From a checkpoint of a small mixture-of-experts model trained on Wikipedia.
Size: 13 layers, width 192, 116M parameters.
Experts: 128 experts in each of 12 layers, 192 GELU neurons an expert, a softmax router.
Below are experts of layer 2 (counted from 0) of a mixture-of-experts language model. Rows are named router (the router's row for the expert), down (a neuron's output weights, with its number) and show model dimensions 0-191. Each number is 128 + 24 x the weight over its row's rms, rounded and kept within 0 to 255. Numbers have three digits each.
After each expert's rows: a language model's description of what the expert responds to. This comes from a sample of Wikipedia text that the model never trained on.

# expert 0
router:141093110138144130100153187123143132132136098143131099170124104125131091147142126137135166128107119095166155106183152111125090123106141164106079092158139106150160158099090130161104098102165136116099101109114141132136113090114144154136143153108173149152141145152116098118082141091154148126160100150171133100112144168088133100113133159145095123148132113095111103151132165124150165123129143126145129105096112138124077138107098108160134103131112095154133122122174155107132093104145113153098117102141117165121161139162144092154129145138112154155099134121123139164113111120070145123
down0:161121148151176190063124103142154114145158153096083120131137121111142144085111122087134092160136116181122145104121122158160111144122134090104146167137129147109104138152114126120123145130125154124108138134130140111147119150131108087152132127115125124148146101097131168124149053132118132103086067138110146159085117166152145086162109156169092106136137082089144142142118124159123116113141133098102133113103113130114148106150103114130091116139159108119085131179109151104140120109116110105148124153140141099127099131146140104111131102106097127153110128140149141109144163110177090135
It responds to: Taxon name fragments

# expert 49
router:140097121138141145098164177126145125130138098148126091159118095130116091156119136141135165136109121098157162110182161110124102113088130171110087087162126104134157149087101140150110116102173124112105102114131163135119103094119143155128146155102163150160145143152134095115086143109148154124157115153162120114107148160095134105126147170140101123143127113097098112143138162132154162136131129141152142106089133119124079134117092117152141097149111106156155123113167155104134100093144111149105130093139120179112165151164143095137117144135129138153094117125125138175114079129080166117
down0:114089168123114132100163145137118113126149168120155138120125124134126160104150087158129109064138128135134173187104100104101158114120080144138099111144121157089123097156130128149192113092132117103136137126113150148128131149088132135129161096101110171137139120093161117130156136175179146124101169131155149111118162115123113173155078128094187126108131130135088122105149116100133119139088156100144088120135145085144130114119144155122096120142107121111164178122122130180126127139104144144143135148090110104136134167120121153119134111111132127137121073119109142091126135131118130108
It responds to: Space before numbers

# expert 60
router:139118095169115108093145143135152092115110117162146078143134104155150063159140110144142178143113105120209145087156141131122112148118084175123118113168103141144133125111108122129129156140145129098126102108111145142139099119122133141112152125080139144147126127146121108129097152137120180096162122157151133106133148142088148112119123117138083117115109132100087135141139173121148195146139132101142150109128106084138090117112073102138114131126112081140150106164148162089133091118148123147112143088136116155117125126178137100129105164127122118163120107122117140168139121170127139131
down0:140110107173153137115151147154141139099157133170088102131140138122142157114110130088130088103158166149099080098155168129107130152118173153147105140097091133108104128125125078136111165138127115071101090127114139137140121142118081143147144171142100104123124139109091164144091115126139174152114164147123122110145142144124121180121152146128140145105116141138118162101109156117131111142114120141116124154119138135165154183130159182126147152121139092165089099150129123086144132095119118148141119113145158137091130128144098151152122118132144148126150104138063109168132160118125182096
It responds to: Sports text word pieces

# expert 4
router:117083124139135109101165156111131152142155131136121103141086140162106092116159165153113155124103171113183144111116163113101112126068115136125094112136133107130130140101117145142122118148137110093104153125152112138136148138093161130119167147115176134177124127147116122127080130127097172138135111163141131106139135159098147114112143157121121086123140142103104112139162143118155151121123134142108116070078144125116114133140141099155160122128120091120159150129164125124127104078143119118135135137152086187122118159195134101132106128143158076183107143140116118141089099138080109106
down0:125129098139130111095120153142158182160143175140115123119152151169118061133194153133195204106125148105115165099084166104159148144115127118126124148103147124123101167135105129146112130147133136104129161159107084121130140124125110116090091134128124119102128127135131135122090121132091073129113105146129108118114146137109121177098108140183160122097106144109097135136162132127154114135137131116153159133162139105156133130107123132112105114100162150103092154187115134105133140137116131143082144117120120115104155141136132094120109162096125159155132146113093146170143142137120153136
It responds to: Asian name syllables

# expert 16
router:145100107125129136090150176128156139126133101152124090156121094136123080158132128133139162140111120091166162104169151110121097109091128165101089106175126109142154158090107137152105104098173119119097095123124161139110119089116151153119140139101167151149136150158132098124093132097131153126166109147156120103105152162096132100143139156148109127148132106098104108136144172123159163142132134123168127099095126136125087139096091109159140103153117096153141130135174167093132110088137104154096120111129116163127169138155153105143113142138138143167108123107130138170117086135090152108
down0:097154146137110107149131118109140111087115126127131166114121143108102140169113143140166098145134103101124125140137152144136104129090145137153143182100154126161113158108136147126153144125129150116164118154122099135120099084157158120136109083148154121134119096149139099057138124115120135137146166123134110101096134179117135117132113139123075151129169159123160120114142118119137147147135143129124106155146111174110198111137151142128122144119071125156123112106150099155098091057169087117194108103108131112137133145141110138111142155139104088086131182120155159123121121150131128153
It responds to: Digits and initial capitals

# expert 57
router:140101129127134139110159166121130129126148111145136102163133090127131086150124145135122177131108123113165175116188153116121088133097133165117073108165138113133142150103101134160110101105173140109108111115136153137121110098097144163146150144095159150163122159163106083132085141117141154134155102147154117104123133149094120091118133157136093130162141112096116105157135172129164158132142140123143114097097123130126078135097095102163131093133120093159138110130175150095126110099130101148101133110148116165119174137160142096146117143117127133153105113118130113177116086121090171115
down0:130130144150117163147080111102140139151096172156113100153147151094094123120155180132133156118145144101081119145097131125117121122163112135128145089069154166137130199122139104115091161120151111122125151135128129131172112126063078077150163153107122131153111128164131118145137131134118149142165131123133142090135161134120149131114151146108141124146149119137125098124103131130095147098160138081082141125107101127112137108109139160136153133152160134103131122103135143080103090110151088153146119124154125137150098116121086155146125123134104157130102152121065144123093147152128168163
It responds to: Spaces before numbers

# expert 15
router:131120121133135111123154132135143130138103107166156093129100111128147046125120129126118154107105108130209131109133103150149114140121125191093118138158123135115127156166115144138114121120110140122142119091095114157169128133133165134120162126104141159164124125193140107131119147109101155108189121145121121124112148139112143111118123104145092111118118135078094111103146154141168162154160124113109139103125132110153079103119075135130134126132133051134156117115137167116149093118146102139142132070143087172141138127162119134122114180145135116155123153122120151156143160122098132106
down0:130113083144122126115123106157115111155112172128101119133146179104137140146156092110153093171147117128082095087156148132126107122130132129135146120148102094149125129129134150153143135132092130082114103134181098119082142133154098091103123134151104122110116109081194109147159110134136183134188139103133121109142073123139170098099159112112121140152144098120140144119131125120109130103118092124112121156112128153099123124116110146099145131084135112156066120186124091129131133141151138130134113094133079152113142145129117116118143130152128099109085125137147185137100169155147134107
It responds to: Sports text continuations

# expert 23
router:143104109123140129102161180135130123149140089147128083170139115109126074146113131141127163130106120127159158103182153112110089136107133158119097101179119112152146164084103137159108083115179133127101103119126158140112115086104140154134134155094159143150140156149125089121085140094143155125149118153164131106114141157076134099120146153146092131147125116102121123149131155136147156118138135121147129088090126138135090141109108108162145091137125087149136114126177156097133100115129114150119121111143126180137160149154147091131117152124125151158098114119138133175118086121083167118
down0:153134127162127135117148100135144106144073120110129097112118135110117061145169126173074117113167108117177155066126061117101115128129112144119163161131078097095083113171165173106106134141134121113099152150120126147121157157137097119126133137093132163146112130108125112138086125105121105104124141134164126144138133130125122100097133131137090131120116128136114100120113098114144096140115100120103153146129116166112151180112139147104135099135113141116141110095169099153112130113179158126152130160088103125150114125088129101107122144154140091118141145132082160119092137160105158133
It responds to: Spaces before numbers

# expert 40
router:164106089111144121124129150100145139136151143146117077164094143130118091133133137178141160120084148131156167107141123105141090114129104137081105137128157125158122151144137165162142138116130118147116110139093103140129088090127128138112164166124139140196127131116159070123069148132109184108142103112139127118132146190150142102131135145130110105128120135080139119143153153134150130113149151109113094089108135150129144085123119140152149142147116075142152146112172160112152093081129109152147110099109122151122160171165143098114096127136102125135100144116090129159122160126135125099
down0:134177160140084151111103122144142100140100117155133102128098119128113156126127097107112083103146093123090135130107104123089115107157091082141135123114080128075084161080129127138089123143114157186143091114134145112141125151129173104123113068139130149125135127136156134104158118149084110135154132125150105118137072152143086138144122151124118111165123107187142141140135114117164129128100146123125148143141102131155092088135086146109153168119166107106118121124154098115122133113115125129098129127117127143144121131142103072135145123063117122136133148176137128149116084143097105097
It responds to: Institution and office words

# expert 12
router:129100119125133126110164188132140124130147098135131097172129104116120089149115123139126180138116138106151152104169154103121094117088131158112091095179127103136155160090104135160116106101162126120103110113120156128127110103101158151136143157092169150145128149141134098114084143099142156131158102137155138105125155164089132098124147145131108133134136104103099120148132169109144166138142141119143134092094118136112089134119102110159144097144118090142152125119171153088118093094126115164101116097135117169120152135165146078140124143121134158156107125119138139189118083134068149110
down0:099164148096131128143104121154143103125133124137115146118141123144133139157116155102150117168087134116088124148113137126157150121101110124171134166119141123128100100141123142195118120180073176129149172105100083092146144142132135179122141127164149087133124143150119097156148137139127120146105147183095144091128130116142145134180136090107140125116124150138112132104117131135106086150187110185124157126147099116136148101141121127128148128154165129124107127113135128104129130160165131135141137150121126093173110167140124173137166171166143152102136166184116107082144127134150116125
It responds to: List-item initial letters

# expert 63
router:141088103133125129105159173127140133117122099130133097180105109131132075151114146146131166135099127102163166103184138097124096133094128181113093097180139106149169144101102127143107102103162140125108109103128148135114109092106153149152145153098153150155148153136132109126088145099119153135157116144161123119112142154098119091126136163147102131139122106100114119157129154125150158142139133121136127091104121113121093145113099108151135103152128090153151129125172161083118102103134110145082140100148122182113154136160145107138134139123131160152114106104135126180122080145075162113
down0:136130140105125135114130119090139113087118093129144134093152136121070135125150081100109140104140135139160105124081136107126124135142123126164146147140141103176103095107188109125121155128133133125116148152112059142103078142114082081099150103119150091135103133130099121145120169105113137107096101109121118116133123124132134140127125136130114121151131144114089101111143127127134142113102157149119131121129079110131143140113182119169186123146124169130113124167185120104126117085109110104131143127070132120145110120129137149122139109132164128123115141119150158148195155055103090095
It responds to: Single capital initials

# expert 61
router:140128119098129157111149113099119145111123119143098102160129121098108098152164112156151138135111122111164157115119120120147091113102125139084128104129123107153131145134105160149129139098134115121112117106113102150118115104164113156151167127102141166148109143148154097121104121074138161116165099134124122122138161173154139082144172153114078141132141133069108102158157155136130160143146108106106125100112132153156158104137109118142165113146123075136133150111161143089158100067110090133130090084138116153105134125160156097164114156152106124157107108104097102174110131135110116061
down0:112123155132084106125131100136163124118150143135129109106141113151106137127157105107118142088125131096091101130114110154121146090155143104127133138137144138145081146094198068137142132139089141153101120105132112120079094199142133136132150145087143130103129099168110116102155094125103159152151136125103126088131180137125126113127115100108086105152130159149113122089111126163075105123183135107104140105104174118124145155107152125110149117128104154162133150112151131143119081171142094117124087115132146104155102138128122119107144137092110136109148121106170128111132165142154178133
It responds to: Life and career nouns

# expert 31
router:133095111142141142105167186129130135131132099140133093167131095136133098154117132140122167137107129111163168112178155113132095115095137164111088091169143109153158153099106131161108097108169133110099103126133143128128110083117147158136145153095166156146121145150135088108094158112159147123163095135158132109118144158085140101101135148138102133149135106102099106143127155123155155124144137115153134101086126139111077145107094113169125093149106097143153125131165156096146092104138110148104110092141115163127154141167144089140119142134130151155108122118144136175119084126079151129
down0:063131084165137134083153144136087167117137126144141130117136172114099134146080140121142118122101155104112148103129107138113111129121112111092147133065157093119121138116094144149130171125112151144123140158124110143117098100119118085123106098097129142167107121129111129125154150154128160123123082071174142143162149128144108113114140139092122180142158094109160066128114132089105131099133157125176123130133138128108167155167116138149136133131074125111105116130131125137106174120128160100151140115102148116178155109104125129107131098184148131118093139142138135130134128126081136093
It responds to: Digits and word-internal suffixes

# expert 11
router:115094136111160113113116102107113126093093101147103109159132126135133067132127117165138145131096126122153156113130134140166088132095130134070104136143139157158157132115099191134083148105131106098122119115114134135092128121144124148122149110096139187132103125145143076164109142109101164121162092110157095148144121144125154075122146135133064123148127134072098123127161165126167125148146124126113137084113126144152141095118089111130145092136136098140130144105156143076163101069130081136138140118134096155123139114148151105124100132125128139178107144124120126142095145103141129108
down0:085123150187138111125101106122150082108105119139126140101114132159128140154152138127136095167147133147111164104123153123117169104130140135150114098112123130105163177091085133109113099150183118149139119079146178094094154118110144091154146122117140146149180173117127147095179131093116120134123150108143113077146146114097103150148124122141108150146093111137092159154138117163133128094152127134163131139086103110131082164145143115148116112089164145147116103143092135118138112145115147108119145183071153121110127120142140167123110150119121126118119090083145130117155109122129124145
It responds to: Common topic nouns

# expert 44
router:144102107122146144103141180110108135129115142153110106185135114104121093160152142139126156165102134123155171116155143100137089102090131171122118084152131124134140142111133123139131083119153161115100123097117172105127080049124147145127133151104147146143138138126120093134089112077133157120156126141154139127160143151113098108128118128140096114125125097097112111141103152117130174128105122112138115100094119134122097129120100113158125076159146086145131118088194138098130139114104131141124093092135122142112128106171161089150126124128133128167108106097093122173103097126098157096
down0:078148135151139123158148130101150117168105107117117129135132118073098168135129119122111107102094118078218140104111073149190127157131168113136111120125113149136129171160137165138146110105131118070129120119165093085160151142129142138122124104127146131124121103125124091143083133164149164130157106113119135146153117131124134159121106096130147116126150154126208165143107131140093095100134131138127122157131168119123144142102138142150140119122095136122124129121124133160120127112131140077135162124186153093167132129107122131150135129158161128133139124120149138143107122115108121066
It responds to: Year digits, capital letters

# expert 19
router:123134141125142106102152168127123110104119086152141098153144139156159050154116151133099165115106146117157117095136134141107118125132123152131111121148125131131138123115103148126114144158130162140137118119126164151143108148135160154110133132062137140142095132156116087143110125136127150085166116150131126116086126149132133114126131143130113118111118137101099117127172152145127175120124103125125127088113095083152083121142084101152139126130097076110128116161147161051148080107158136165132159082156132186142166175167131098102151128102102103184142117132118114153135134122126148136
down1:091162137134093116135112157129138142122185150150097118128131117121113107147143141105096153061147115132111129113100155121133112146108143132144166110109130109194125131123135147141104099149131139181116113128147172130117149163123119155138157118115147114084128130165128125074166133135091109164096121146135131101101129109111121103121121150136122175152156142160122158129100074111181112144162194141110138119133121115101114139133128147124175155099119150160134135132083135134144129124094114165111115151140109096103120154115107138151176124128115109144132135098094191138119097138114059117
It responds to: Sports word-initial fragments